config = dict(
    n_experts=32,
    experts_per_token=2,
    d_expert=160,
    hidden_act='swiglu',
    normalize_top_k=True,
    balance_loss=0.00152,
    lr_router=0.000508,
    beta2=0.95,
    train_tokens=482100000,
)
Below are experts of layer 8 (counted from 0) of a mixture-of-experts language model. Rows are named router (the router's row for the expert), gate (a neuron's input weights, with its number), up (a neuron's input weights, with its number) and show model dimensions 64-127. Each number is 500 + 50 x the weight over its row's rms, rounded and kept within 0 to 999. Numbers have three digits each.
Before each expert's rows: "mostly gets" lists some tokens that are sent to it at least half of the time. This comes from a sample of Wikipedia text that the model never trained on.

# expert 14
mostly gets: "resent", "forman", "ruct", "icip", "ribut", "ivid"
router:463499614432481527535514563622471453572414362491518583520529554552484534478473424506382489530482551522494508579509489529482433441580496570404542466470568552492494540492471495554562563483387465
gate0:555453512446531555568557406557513480531525468573499508501441584526568530379536506514464451485493567549490567547468597490519567562425528466406501536521537569561399444506470527570506528470457571
up0:598494477466423534577562500479434486571505433463499522547603474453448474481483484508377572489520458515498533625535445505575541481473476463512490529515517462536497517610497519418513472455447452
gate1:400566510508477487466511595383537549523472521471574549464536492448553559545547477434584496522484560419509500446522531494505545442382444486583453573510546470548513474449456529563607521470434395
up1:463446449406472503550447477478520481520476481373400572471512479469473423457517516540529521456468504527573477473497477538539495451543452462548407429455527399557515513581485522470416438486597577
gate2:561544502480471520494417447513470475585478426484564493481494498561576564434499446493388502491512546545490532505587470630489431454520474421428494543475472471518420464435495489545587564388537580
up2:498520464559546482478436416438433484443461477539462463450489471515519509547438559524486544552562543533512471428573483568513601518569422421585515550579427523515499489500440451508432452484446565
gate3:493493599452428542487440449540487497538487393504502601629445440494461496523490461427472461490471503394467466474565505522523563557557549515467482520377556557461455506524478440449646427545471516
up3:579487543528492514471515580497397483486466504451485619450473528439499523527429530474518457465561447477477499664513577451496497560588512517489416553571518543436542581496528526540546539452505487
gate4:442550464475485493523471537518526660513484476424577486555548540570470483524508494445474547483506456492487486492546396578496498503534592572477436483480452585428507472449486497484578492480510508
up4:498550568512489466549550507563492505477497528482519544461492420561525543461467497531457383543492477481552407561629596463526519468518519514484391521535497584422565545448441535580554521477437489
gate5:429465461412559375470496487487498542511480472500524556521489492474515488447486524429577521421439501579462493498465589431421505552607458413476602587520414479469475506479490536436537470458442469
up5:513499474510412555500453573473545492490489625501496514518515494505520443485513528571431539454536506395485509489518561497525492411380488500561429433435486470554509361501549474569498547576548497
gate6:423536485587513521489550524402486470542476434434474501423443486527570462508451451506522517468433532555445590523510485545462514409441395584516569546441594571472570490522539535516538545566508590
up6:425578480590499586496579527454568504538505480474448429456508482575523417387543505415530513556441486504455576453543488552431434463489394498481536490480608503428533570477497540508511569481513462
gate7:487533608482452618473459632522505603474541474496467442622433564549454484413576543458442499540521514496455494617543463550543448517473523496456460462614455585531501535537466481486517574472438547
up7:407516451536450515407456482432490495499333473465552462487476485462501512503488497456458516478460576559439558513571470549514545462521451425461513460523467439527571546527412491458486554466529476
gate8:463472346514537476450551524468449494466500443411491556541455483600488629681439544513496547520523427537487566471559526520411574443495522409424480416528562560539463532535437484526517556482492483
up8:482413587398534516473501512433456504552487496578421430470466562477523458483503477463495510552607589558447443457463547494507464556557403470507578525508503410557585529520498440464494510476516581
gate9:470470503557486543398442495542567455486523502472558462541525495490513501493437389450537490568435563417549468504546450534430540470530467494497487534482440511526541589517488477526536554523493546
up9:509520567538472452568558422370481533380518496453462527512522493502487509499538465451492503478475439472407506522482451487534500424437511476477395470540500479490525488432585595447560482521501418
gate10:481461489415513607502466437424522541532568494566473418456488523500471463449560460499453537449636391479435503595436498433538516465546486494432473458491504487492511466477520481533489519492413568
up10:482592502454469425537509546457532511466520489603489365484441513557457375465485439530417525498587434495444521543477559464437501475485487379520463461428457503491513538465515532488511598501455511
gate11:449558472510591567476494441495513490500508547571485514481538550547486474479415464509472451572516514509491498462563443628406475590532516502480430450530566597504436609496570507463580455512417432
up11:544508449381508561578458473484522419497479485514524479576426432539464419644565543511501513344471468562490472482483523463466458410479478430506449452435468396526536481519548562504455523532605456
gate12:484384526453496511519473403514534483480508438505487611506485474483459515450481468543493512521470394568465510469499542479527511422525427496633423546435468449390442476527483499480507541601396524
up12:446475530535531562480503430573528596588483445464486533484466517461445515432502448510500449549494470607372511492442480546487525540524457433519439526499506541429473535584422521414587476500485467
gate13:578486576509486527461521497515511414495428416501467505580480474483460538475429501411533530530422503441514547458528458528405405506434475481443458492445426448513595455559475552498531545491473567
up13:436474486510457513584510579531570513450485506519568544579465465547458384543524469495467499478485460493484408503531492528411500509428528580430428431392545526577509483513487472444442560499524464
gate14:485544427500612401539525552469456574521486545513529515497473566482501505457541398459519455477458513502576482479562533482594466481469482499603470490479505607527468480451529462592437557454496516
up14:473487490496575507543407468539485451435500500521538544443443384493431566476501580542454577532478452394423523517544431517547495450497425488459513533546500596525461493439476467584509448565469574
gate15:520476535537470590488554512542460453506446423452528454533456594517452449395513477485453502526386512558449541605482453475511481516411416561488530407424501513446513512528476442499550555468449521
up15:573559457443473458545505542459493513463566525519550455596427488472597441441496464533445395536575502538500468514398510446469556534457490488459499468396473566596483503497388468409542568509534511
gate16:530524437535559577447420605526540566471380453359456492545637521479461536435576453481533465422527437496458636408520501497511419569457408524535477443490495524499448504593477524487491511534444538
up16:505502482511529546548482523476492434421507555433430572488525475391503544511497547376452507572508498479496435529427550499581493400442479595556470522524488550508528496474461475539477505551475481
gate17:414533479435371553477440485469495479495475565561480447531504479443543585474377510536511483469533420520518558526418536563385507516441536479439436481456518505505496418504515473489568396540498534
up17:536521497472616509563431495449450479468533482559561441414569555602514456618533441542520503519507508509556462501504496538506483454603485548538568430456483395540564498521434440512491479545575501
gate18:491510506532501421452537561456518430527481487519537578600571496452490524560483510526495416558477461549488506513506466565433522572413542588420603516403584477523511475449505447531506531406507550
up18:467522545533476508456560576429425509491481524432545478473508525484489533567500474474418432457374526518463539551498544529515531516547566524447467512373580511427539505443489571442442443528485484
gate19:506443631447445461500523567463486441507398464488534556429497494441460523421439446528380349468482497540469538438485425540491494505446519484483502524493564431453545547488443557504521552433556480
up19:487626497492487482487538545429476505564438513478495460524525456566544364524464517514421569553505616514496433488542533537528580475496452440465510431436561586557556475517452506582391460461439609
gate20:418518545481555527487551514451474578533502455528427560510473489548504486547508442541516522540511540521522503547480483556486404470566441452496523485557490510452535427487471515386661481472488493
up20:486577548447565488538490492495523492507529600482433528531518457454455316435473382550534468486494554474504444512516547531541510401497508421498444584513495492439520539526548443505511449471556530
gate21:485437533440556503487445485494442535540519433606476558481520547565605547484482514469547528525404541476482457537519485593574477499483529485543575507542517420543424529511533475473504509477369531
up21:483591470449500519423511498490485587557468518456543396429503477546479419459589459462481441493504549618529553494517577480442450427517445461506606450503386533499585542510496489515463508542652576
gate22:454422557481435518469434520591425453543527456536515431550557540578416616523461516532504516526523383535584577595471536456522433450456445523545493437495527464593504498498473509462561475501484509
up22:540493555458486523560427457514580526458562445552579494463629642466490421520470579504499559540500506506506574566562482411510476522448350557537462497429474515507468520431461603645532493501501477
gate23:472463548545506464495521480481466487497483565467528391522612466502488558543515547440498552417431500499531535527498518437609501435488526410516400474442621523557513469511531507475472405501383549
up23:425482439508580521570541514464494494560512447469508473505436606475496561521527455438534555473480460466462530489608483624468460483519504532598512532499482455439575460536555435470478518502500494
gate24:510497520442528519510513547464479443624474438564511540525552574596459483467559552516469387542527417568562532594480550536396487468599536530497516473515522553479455503478525515449506596432428502
up24:490515387569492540524442553522477399446463444498414520515511552405446527586575650560489512482461556578402532374507458472568518434428495479574463582506556517436570596464470414486498504466473511
gate25:543490459416438579485492493534446543528451471467506477560481441504464555440566480465488475481433559531527429562509457466514354475574529473475522510406441553497486532584508498548494444534482416
up25:569449461606510510511491585553588525469485473528442490452393494481553459525421470406580503480544568488481559461462497470505624580467555572506492580540473513470551475458512607392484541411545591
gate26:571493448597470440548528451557560462447541438418540527463475506467409542563408468396478509443517519542507506485505491515422465417504467527524475432521541563578408490536544489506634523483526514
up26:547453547521469555492525528490551546524469568465497611550564464528542530559588362405419490468558503409470523490462504550479495457548479475488463506524502414521421510561530490496513471393472512
gate27:545495582523428474502383475443480459561545447433461458509441489400460512497515406649422517560436458517463529474605415479477485583515489548474481523443446453512543440480484485545559530451438508
up27:534467539540420488503521542461572610461445545471447496567422512487508488492565501467474503381420454534518477529508493552513574428549535498483454466523439478530457533537537400559405454503553581
gate28:425482452474448545529484423544488567575499597503476403558584481476452557540420537483480471465421441480520558532515509477507557482523381442566425371532468515607502414469475553472419531515384493
up28:500478440485580524496555490469501492475512491515567494587476460491511515392465478474495448428462414506539520460382489529535534572409539452538479507581487450398550485512507528519448510487510493
gate29:524423540543535455525469486605451465561443478397507556551566588408450516488497502443405502385517496507455560536528472538533566427530484448403493470534525560403489485539418544531596636559440537
up29:469492522448554591485516491401602491373568520544506469494471545491460507566496552498553530479555399499484501412461527469498542569446506463534562415501433447443568484463490558440475446541537486
gate30:524444487520494506494430426428447565537469478423484559526522539474499508418557496570492522572426418472533523453473449454425485522450402363633488447586442556535581563510529489541519464545509455
up30:495415534473496447511466523497506555550535519441472391400531412529470525562411507590460510507434528487411518522425500477487457542465521509545441446537598345574497433544467518474566533494554500
gate31:384435529535513503521466597448512520544493490543484571534538478576442522449465440529400562503494434620461587590445455581588528514527500489481414490554513438510347523524490471546484526480477445
up31:488542608502448516580520505532500509429453556507567490471435514463593516523495521525520506528492432562431536452452535543570502575450557579500523513536587514500388486559456476495371494528539499
gate32:446471511527560445466391477512475551520551497579477571532619477497512512415579491538491515463530498459449511542498461565523510464464443504562645472492466542489538530489509549431486523538477556
up32:412480561482605417560467571472448580510519476503564493488513460456535509430500436440437530512507560497514592515539550388563549441474565566531538529422479578544619463468476591418479421515410488
gate33:512639484503502581504491588526452458523518535518435425493575447542514502413525502432540509456543513529433580513503556545551453467516465470529545438466443439593522584556542497529544554530454483
up33:510431544423515588539501506485511479446483429595467471574422517553422540545515525542461514540460557486552416560544452583515521459573557524458513464539547470557448471457477578600446466426473459
gate34:461488549437570486505498582496444500480441491481570542467522545455518445495518473453586464514467531459495628564512418453572458446563443488495514443553533526392442569623519427566518457438412543
up34:520542468480438399529563518481511435399494459413464591513489517547540518478370552516483566524556451510536527551490482468459465384572536511549390579491486472438538545510436499570554533477516551
gate35:474437449460515517535395435402544504415459474499430467596483464539552528527523486463405456534436431459449562540509486575520567414510504468400530445442526568556531641527470534428552561462357521
up35:455527462516496560576447415408460592538546503457507524520446492563434499506586471516506569429580504467504490485476495577568500509515487577515473501501533461566507504478457402437450526463487575
gate36:551520547427516409541477570402379500516568513574464561482484500566446558482490581526549410551490444501468572600540534517456473504456551472513498446515478575509432447473492468421483518531480463
up36:483472409574427570465507474494497550438485482586501435468545504527522543589521482446512495402439618456512486473411507497469600543420465489508462492557445524500528511513477400536406539421470482
gate37:404508460539551532409424472534569456491455491496522515479551528464464468540547491436530508552482574458533550415545499537512465541506535482435518492566540501557465524514557492543482523541452458
up37:441492650530494408552550461546527541444504467595495507524534446510490388503489520504514473441577532365513533514496519504476552504560535426501589617452511549504461437602543489475420506486428481
gate38:517457626447506458478448506487501528514485470509445552604507504530480656538477518446562487469562622495398442484403494470508528477515490475530468465398460523404427530428511586518505453555479526
up38:572494449457439570408469498456502526471437487479485518500497523474494534524587538603519601482501544529610524470463504504416508591567476395529494467483547543481461400517388440427477540502482552
gate39:461530506437421509505444448498462528597459567517538472514522454540469531522469535511451469492440534542524514540591548566466463398516518582534447455453495632504521556468516493507523498537525483
up39:483503448475554493515534501513525445536416636522451427463504516513450520545537525477516540428486515497528486485589490572528549432461526499502579538434562457507493469516521473603468415479527493
gate40:489444476538462457474477525615524557583531487503498488429610516554443477416500516533448478525514549545594450422485532525519495446474543386522465479521493430502464518493435618546583520572481533
up40:538523426481534505490585561493514424529469466567502503484538470482558516515491554473533538477534584556512545402487553544534477549538463417491525531513561458534512536555530555450478494479422499
gate41:468483578454490523472435536500444446539452529455538408479465561473462466506411469499487548596507473553557475582558437448529527460512543467480501583578500584556534537568477492500499474482553565
up41:486512519498576511549462451525495499522505435415490569505429476546490515472510559467462582573640474454461436464517600454454496548514533488481595508535419473503388491470503471413416457555445561
gate42:407462556479518511435448509547528500517537418465473468519535568478473486403430440440490461510512539451485549491504535481438488573544546558485509553543553600492472519473534552525527573487462608
up42:448566519526535431515445457461490466456450472432488538515482572467451546479523499476506521518597478520379480504523526529546553567537539509483462553498597621465362523600458545527499520486564466
gate43:477496509496479508517537504513498492396578501538458512474500517543373509578564456504487484460474542534433477497534549562477491523555581577519407497473499575509477607536546439483378447491439531
up43:531509536432492401530550502490510465402547430599584542548503465512489424574462534490436376486488404482545470468456444491577516630552640522471479535512526475492536448527506460438570507518509555
gate44:510480569484491516495528537515572498550477444548491585474518488490418486488485546506466386499507533556536442530528496535420420456435493563485561424503505539542450501547458557562519489452483514
up44:416466541473482501425423485523513431527485523566459499591511473535488599473414490577521425522523533568539543530490503424520456560527585518478520529548566450451485459496487518531533495370582406
gate45:544437502410494540501449515545558488451523539525530481393525552496458517437486489507566569565552460565501626438578488464544462600502539487356487470428503487505452560518441477526542502514426485
up45:464578493474476490456448437463530479469533522491510508559482521501474508474566545495452450506485525495483462537493616453479433444470445503497518511410577491433441495525529436547568512579502390
gate46:488530590477541498417451511440531450454439527492416539606540524461502539598532507433471481555591480436492534486527542474533488475493448554495479435582503459484428375348499532626477450509433476
up46:446437493517473485456531544558454468463431538560477454473480426577486491552515594533449539544480479493522443579354529532449525486512513458485600469460467537444514424494551543578433524482510539
gate47:542485575484512430460465500518531465598547531433551478502469446482549547533492426566520578488568496506479542471491525499637552436397577494503592451436425470427495426484492516445436458463569574
up47:483533502490543635579526490585477437464549541480474481475484464470487476441540421540456404483489460520551487529565498612486432513488374488459498552479409481488546551555479511573428554502468393
gate48:527371589436501568516417501458538448489489543502489524475556527407440466479494509467533556540417482544552562526576455465511494446498492535486457489553555540539551542434472455509513591462402476
up48:501488547462536406391500446538507445493469486477494654533485471451509538485502554491538499538507464431467468496540540539478466447538450581463381577447500505464497538541552541513434423427527554